{
  "n_layer": 14,
  "d_shared_expert": 256,
  "moe_layers": [2, 3, 4, 5, 6, 7, 8, 9, 10, 11, 12, 13],
  "router_score": "softmax",
  "balance_bias": true,
  "lr_router": 0.00209,
  "norm": "rmsnorm",
  "norm_eps": 1e-06,
  "tie_embeddings": false,
  "lr": 0.000739,
  "batch_tokens": 131072,
  "dataset": "wikipedia_en"
}
Below are experts of layer 6 (counted from 0) of a mixture-of-experts language model. Rows are named router (the router's row for the expert), down (a neuron's output weights, with its number) and show model dimensions 0-255. Each number is 500 + 40 x the weight over its row's rms, rounded and kept within 0 to 999. Numbers have three digits each.
After each expert's rows: "comes before" lists some tokens at least twice as common just after its tokens as in all text. This comes from a sample of Wikipedia text that the model never trained on. Tokens count by the router's weight.

# expert 7
router:481486505519507482415472468489472514525463503468565506497501473518565411483521489530566506531520510506505517554481452518458495544408461512465474426546509526530447569575531506486549473530536536500553491400501540449484561498522488523469536487488526496474499490496459455449469585455484420533531462517441470472503583464541543431479528580502463517476516473489476490476543470489520457463520521439538509539489479489504501517498518475507519510506448478491502523531510546501476504440553605477544439518482488570519554498542532540495458506507527500535486490508528470397517555471513552478483574479536430432487482532556501564577550486527477450470536427505560514501565447455594527489534479497420409457494490593556480501491527575553578439588462505481547496586484523506523445467542535
down2:567450548462456511451515565467468547498587547525513491516464554515536558487522459537512514498539525468457535527549491455469556449521419501446459461494490512477462488564525498519470580599501559466474455558469509524516512514501517531428508437431446534469541486494436548468538559505488501421558455521421557522460506463503515442473561522570516518473479513518502477561471519496505489497603498473499471496547533517493529424476572483450540402518451533466559457526377497498444493545483515527496460458506499447506504513519447502500504566530380562516472467466499530557431490428474501562528460558466488511487519512552523534496484524520519456516487506508490569499500502548461461565446432507517592491439584509512477504507510476508492535579460501495490583529477439490500522512506522
down3:467514487541488524554466482497521494513567471522420506468483448521531538444495476590512507521481568517526502466547452502575534461471495486520556569472507505494562469507509492507487481513499507475501567474533590506570543482457523563540530500528464575471504507513514493540551459511465474437423514552527470528504470472460545509509484548493487516543452493493513561463503485432548481523504521518455449526477505479494506474550485517545449486433555540445505525530468477479506429532549502498468460537442457535503450546468608529637538481440538537563524498448553486510522524579520513475502417484516533495502464467385500527531477624483495471595548466466537511464444581565437508532490413509528566467474413507453497529543501480506500435457482534482514500471536584450510469508533459
down4:486498477444379518523460556470470611454507562439531480524434578435500474475514548480419482481485506475503577490511477475491452519542484487531485472492503525523565605482544474496508466455423429474550505452462532573535472545463550564480450448492472521406490502431468494485517561470543494550429540518524464429495565516496499425479474505468457519534553567468469595548483419551555470616478534520510535492464504467458493486496487435467477510521545441538520615462436509521543476477472467527437533456559474486587461432517474514460493484499503491487540498516514526504532545483514445512507504544450469506516497457540521496507468479572547508537521433495499524461557510461520484510538536521516543514533490591498542501501475497506542494482472487491477528520467512449486572513492549
down5:515425463503440519526504500480497484540535512444479508436506485534539510450530501524505569562459491490428523449552516433472557495539496565565529438545442476499466474539470566524446540505452535456540371490494444525487517521504517540457501505476491512513533593465466547474449492544490494513481504524432557504559539477469513550464433576450479410478438527511480455544507479598472485376482513478485530522487578479500422632502510564426561466522517545538467498484477516475524455481512511467479472531492506500490508489475479529517436501462466573521479476478486452455493499490517529540484512504532512453494535458466545473526459542542513493516433513520565509476568499527480509535495484455546609476491496475559529537472458423500452510564459521525501529540459462477546485543508619
comes before: "1", "2", "0", "3", "9", "5"

# expert 8
router:515590542483481466533519478445552528481551457552492513471548441427532462495464555446524503458514471516536514523493526516541510457439514494544475496470521482447505467466442532561427503507636463514501493458520511480463502533374516486566480525510481499485466517400487574445573480512512481447511572465411522455498519470533489473501527519559489454476525548534479489495561513482545540474454430444477527474541522483485455514459488506536513563505490486481462547440532541503430462503496442465453530535467512543526512509523534490496422418523513476509455530559532470532495461572556466509485526530512531508501475603496615472521555481452502475486478543507497528512416435540483501438504502447420557437569433449547456580464536538507475473554528503490503543549504481515516546470536460
down2:529497563487461484474486508457500492492471473518510532564517458508502482493511460511481492462436486519498462446532518528501444495484535501423477541549497505545549509435479497499494531476596512514489511510484506474536564484573466583450476549522538464519531495477582546471492495511517515496467506502477493455521537496588518520451518500552505527443506501459489418488550541446491504494439538542534456504514498501560539475503441531465462482513536433549549584490505567531452522588451488530530488458541461497369527565501392594494473425538509459499503477527467393500527459535444502555478495466456528630444464504476489471569449477498514499517456488483511490450468441465519417541477501539506579443526538568543591463510457517541531449500478531505545499536572536545513454544422484
down3:531560519478503576502538549495574556503559574503456490539443576500496505436510571517515492559383478526489469494484533490546551495423467531579518507446529508492477513486432477440466491475457526479502552508550479436473409488514503493470492470459501617523470495539453515520482556507528458538539506503529541563493457551488539477559457521487462545560448497517487541499544532496495489515490405521565483475537516477447523522491502479513514398568545464460584450553485480417579489500527515538519570507506482545562545518517433477534491519460491544449492537442570491503490591482513503489516568501528509494502556516482482517509492557540543454567491510514443471465538512471530570485478437519526528538514513560442519479527462414523546535482526526520518528435559564476551571513558514
down4:435480449507423484475526485520525490552533481539520569548534471475468509542485569576425523496496554476536469573528501525551467480499551485456533470512494530498538512515428497537474528523486483505564490523416521470506520462453569489482459563481496552494469467486522497450496399501455505573557502418498505415468556498485581504494496455530539536511602470498496516463450522542431508591462497513550554550540377417453545543533454469480426544496490472507435545432488442532475505552539446478488497510470598482499520486485547512511468556613509516531519497540481514540435482495486491478524497478477491482469503503616513513486511548480519522479517497398462528478537493521522507474516434510509523488459482495568465481504488524466474579457507484616514534499539518493566524499485543
down5:482550494535579471517497444573434510554476493491399469459489445497494521509470502502468442495535506505551538556524534519513524469467450509568503476541550510495528447503481496488524510500538477535546531515558583476487432465478467515509485510508538513468441498498532521491509500455548446488461494529549493516480495532569463511479482556487474547541571517533624466531520411491456468504501492532535544495479497546454471532481520505441522416495520525474601505525437533526535470516521452477552426401487547507443547527530458527512470461429478536469460523532451473455513428526456609514463484504570453552492506499464489518546527508623503480483562469493523495442485587517489483434448554542529531536415525463466517474496614442500536502559470522476477488524539570504532442552443488
comes before: " ", "0", "1", "9", "2", "8"

# expert 6
router:516519521517428519474528484500424533526476539577522512561512491494511479499503462460458486534589519475515547502542503477524491540515584457420412514542514533522510438613495540506511529400453471527470472583531511459516471571471557437518524454483498559519589592497546512522506441543485504567533465490433533446543479509510501438569470476416443510546435471501483479489450511554453516479535495474474444440451471474494450529508508507462422426527545485532526576539461530468507579508475553551443496468443482530520489515445494486518583523494562542530478509509419483484469472442451497461542541535501515526528505503564531511513464493484508479442517509485441516515512516482516488408420498531476499534499543434530435537466477463485529569411477446528486520520540549475565482479502484
down2:539462530505482427543491487561521484503565420446473494395557500471478518492478499391516579491613466540537468514453393541482544495509595494527511502529483472576388477493478441510508513545492570547523530489485469543488466511538492525514460476473455515499540464553514484473464506554447480458483522445527420524525568511434550521502491522507537554481515490546495543542497423458540512551530498554518492425529491526556508509504499489495470589519492506487498455419551529507446468447533498509533478512609455522519478539432514517518529447519445487535513467506532532535476491473490530490462531548522510445531528558529473499524506562442492540503474545489505413527407518520503506473463531578586505471500434533504440435564538526496499468491506465477512481430470441527548521541561508
down3:425504500444488471454527506521402496498527536480528556520517499514497487496523483554524550514554515471494468517477546536525443498496533460533571459457589532469505448536548512545502466539457479487450453509561494528521456503503519466469500399465478519523466544467501407467496461469538430551553518492515512436515525494518537519453489481485476536532519550502569486562437461465509536480459540525408486503539545468523457527580549517478590456496548427483462497465537560509516488455524574548572457484482460522561565434515441443457437517439575508499552481516500501431511524480455517449516498483472494485490525530492387456462556484512402492497489482521519557562505540488461480455529509515484512477475471511577407593532527419571511458521522496434491513564582500473501537517510456
down4:526494514459457554444503490418505590504473508534446509450475506493526538524500517357497567548530485544493457519530502426501534468495452558520471501464456471585528508474518493477508503473542514461495503541543517452547502468493611547543495537467556487562413498469493510472497488463451521517483560572423600458463523526494486481443513452486508450492474519456588468499488521527538537522521546482518490406495530493508494493478577528504463498459524542536467470577433601462500458476543525569543523447436427501423516489464530495459397572484490449543460530511562467538549535533503494499432391451506441496507549495514526519497467509526483523435563451495508509504447523495501534488480482459466493492538437451461500519454452497489503492522529524526538517472487590564480477506534481
down5:535447523515518498453470512455488497493529441569564499523466599460452518500447487498499502461500463479480478480530517534449463526468558482462505551486598499435453517410539471504457475567506510563491522534560475489522485462480481525528501463470464540546496467563517520528537523517469481491575581564646497445570515440518437508545546465547513514500566517562514553460443573534483530543411489506540516481493458579538468525554505567495552521540452459493484510474536590447464470451504531506528514488492505531444525511517549536529534550522439500495539497555538530500469510487549468582458509471519452482480495439507545545487550483569539549412503504481508449500401473397484526516524463512507423512549455521497515571504533515494512499496472505520534437559454537484470428488519529
comes before: " |", " ", "0", "1", " |\n", "3"

# expert 3
router:508457490458481500513510502478576499497432496514429486470490516556503438482458482518511486563416491508498542551493452418482523499528448532490515496498544472568437478478560455525573557504511464487496515439486437511488499475426496459490490505568552467546499555567528433518546544508533617456522475497498467532470470521425525568481503507457494472536552573514487582495482443394550464523489510527582515516447522519421538496542480508507506562456517526489474445560472548427537423490457517475541453476566465489475486500429515493443437515482438501480541495506522483442510539512551483503504499501511435503568478447533415500512521473454493488564475454509532475447499511454543466475539462552570558591425449553501557475522528531505502511491520555483537578490551486540566494574448512
down0:441546492544592533540536473381482405442539473464515485508549493498502530517566478529550497500535505507436472585450482484475565494499498511516517452479522490480518488514485600488452447479487431536497490559454474455456553514549543469524491466526471479454552449593441561515517539560511531476484484554510535519559476509505573542539490520510440505511438432504522460511521455479525401531422510488523479509504526527484429546488524536525552505423554499535509451507506441491512499462486458511491407481522518488534551464503411580522448469472489414500420538485556444543507525487456400502517474464503507541448520468485536519469447526431509481464471467509531510508475478516412509523544431486446508504498529508465525545425571508509579452456507499460512521441491491520521472415522514
down1:478542542511589502508554485519510511444437483435488477530543563534497479614534433466485535497548511514499479473518496516545455463508498535452571491515547462535505518511553532560525450448515456519518565472569474505541462519474489415506570529521596515457475492471510526494523557540568573456535504485562526516475489487528509431448460536504456495455456427458485618563547533430583532510509542448542544555457491522506538467550492491533481529521526431501440515540493515540536464444495582475531498463450556562504458512527536494490622488452452571515536485546542527527472511456487474527480478504506453539541555482459472534523503568456481474496436468442532516514527504501467431532528451502440503457476557502464543511498512539521505561571460544466553521546484555480453460482560496
down2:440472528488487514491501515417509425477466435519572472468498529471488470521511453492469455551472494478535487536563470542493503498524483434538511576416463443466505555487460519457477500530435445532466537487528500540526486465505491499499539480567578446555581497494526474471454471481452547493532531557393474498514487516534514481528477463432501543532522510547467558566486497556546511516503520487552489469479539534587466549534477493461513477481590480513530543569544568527528460499453514504589518501494471449541448564601496441533546499478484585516468503535524465433473501442517474475499529523489500453508516435462496465557492437514562498457520484515475487491552470524555459529535659424493491513423479495513507488554471480506486503501498498479583496499544471543542566510538379
down3:539502511531491497507534497579432546588496557503458559513483458522412586481535508547495466501518439513519494556470389519481443472492492548535485495527486577502470485537484446540544529453529448503515542483479464478518516474484516486621450589499495461401504539483574468513538514529547519540522460525495458524519456530499521521594479385540507498453525484508522561479513563497464446532497552542491482530444463500411508543496477509497486553492550465472488440541415513481457480452460489481435505444543485480470565538456500562524512504460391525530501533516490495487409424522483501532559534519495512516489478511464445470513483482510436537586466534461415477490475510445485486515469534502571529505437508464490520524457507519509519505494400554472521491452556502465518468555425510
comes before: ",", " (", "\n", " and", "'s", "a"

# expert 0
router:502535542558544445509547533515440497542523494547489488483442552554475555528528489512513547440483446546515498496490541478499505442490425605532478477525479495490477495521467526445449576500537524575496559483459443513503561430584500518503545460525541480481498425516507430510501463532480479542484458531465534494551436526465500575467507462516577502483543499533469542415484495489485497475532548518508501548578549488510494462522573437568481528436407532548517543551603525528550536572508522520552544464517531522476479501524472477540498504581452473535466539577538480584468482504491534601542425515503528543413538521519515475480574493471468502545485543569588472491490445487539477534552434456497488517537474463470532513514424512533500445509547499502511523499484504520538548552498583
down0:451512533474522482538504504481493402508516546497462479485569508452440436532442480544510535563501488468483559550609514608594507576537551531508451535523517537505563546509471525396484515519528459515487499555431523501513479501487525480510477482506477519484516530513496513503583505519474602501548521516436516484424542485511534484487539493564477456573515483499504565536489558464568550540474523486568514515458482509578483457474516465505438494475479492483431516567483521503469473513454499563579449467484484542559536473564520517524526513577500465581467441448467475493478469472449458549528530538567500517551513488541469512466533533439481442507569538400484489519445551565408535440528516489517483470534524496524545550520568510522554546507480536486533521547497524558501494530560439
down1:433545501476465496456507557501434565505551568518517463535501486574487560523508528461496479579496506491498515454565531534477500505492464549520485473497491562504471432530478450462475495547472455518578468507438542532511459579544555539450527511462527424596476501503533438481432446532449441512492415530499481529529439526523472548499435489486532477457456549574459508462535521502387470509501479460521459521533448475597535506505478487522493445584463444516542472489486532508548501489539446526504531473502470489497460546460523467492470533544540546500456531567522464555528519528514441558447573439506504507470540527490495561429532482524482508467542581516547509484459475559463510469467534380481471540500485497506481523451505516445446450397479504530458439436469452547527543538442515
down2:521488506480482518520583534544543441500458534491494547503520470489423516516520542529501494436473447509624467466562505502457467500469520474454546557512525497561538545492485495552500480441510450535516572477495494536494571508519491563486433461507466455535565452510471448468517394442480514476530566513503444608480500544539527497458484454430464619431406568511511484513451552508507489505453435484468563485514517468447453545510523503534511555512502533503490535589525527554459513495454439482461430452545474515480424510479471530526538470477496461467458551510521489511430511510494519486507565504492501485510478559481413527544497499461538554518493468471561509525513508588509498527471529573505522442484428587529514497536461504528620510468509514475533528428518479572537513530474522
down3:522557509535545480494489507475508432463483490436559435565479597463478501417465496528507460448512512563520537457390485452535471500487480531510441511482509441574498463509498474486515514525479417480521489490530441560527478440518484510560464469526555578445509504443511563535507495517437519461471586513448542560555544532460520444483460450463531478525494458509481457548476422482434560498497481489543501516514455517521524466578513513538436488497427575569534502517518487496508496561511475451503532397494519504457594450494482445526510539507499427531418494498512532475528490465494543460545480501516432530473505504471508503460534505519517555539515472554465511495557488484525480465488456491549503526493522400476407448461515557468601484474429522573542541465504530524442436471525437
comes before: "-", "|", ":", "\n", "==", "="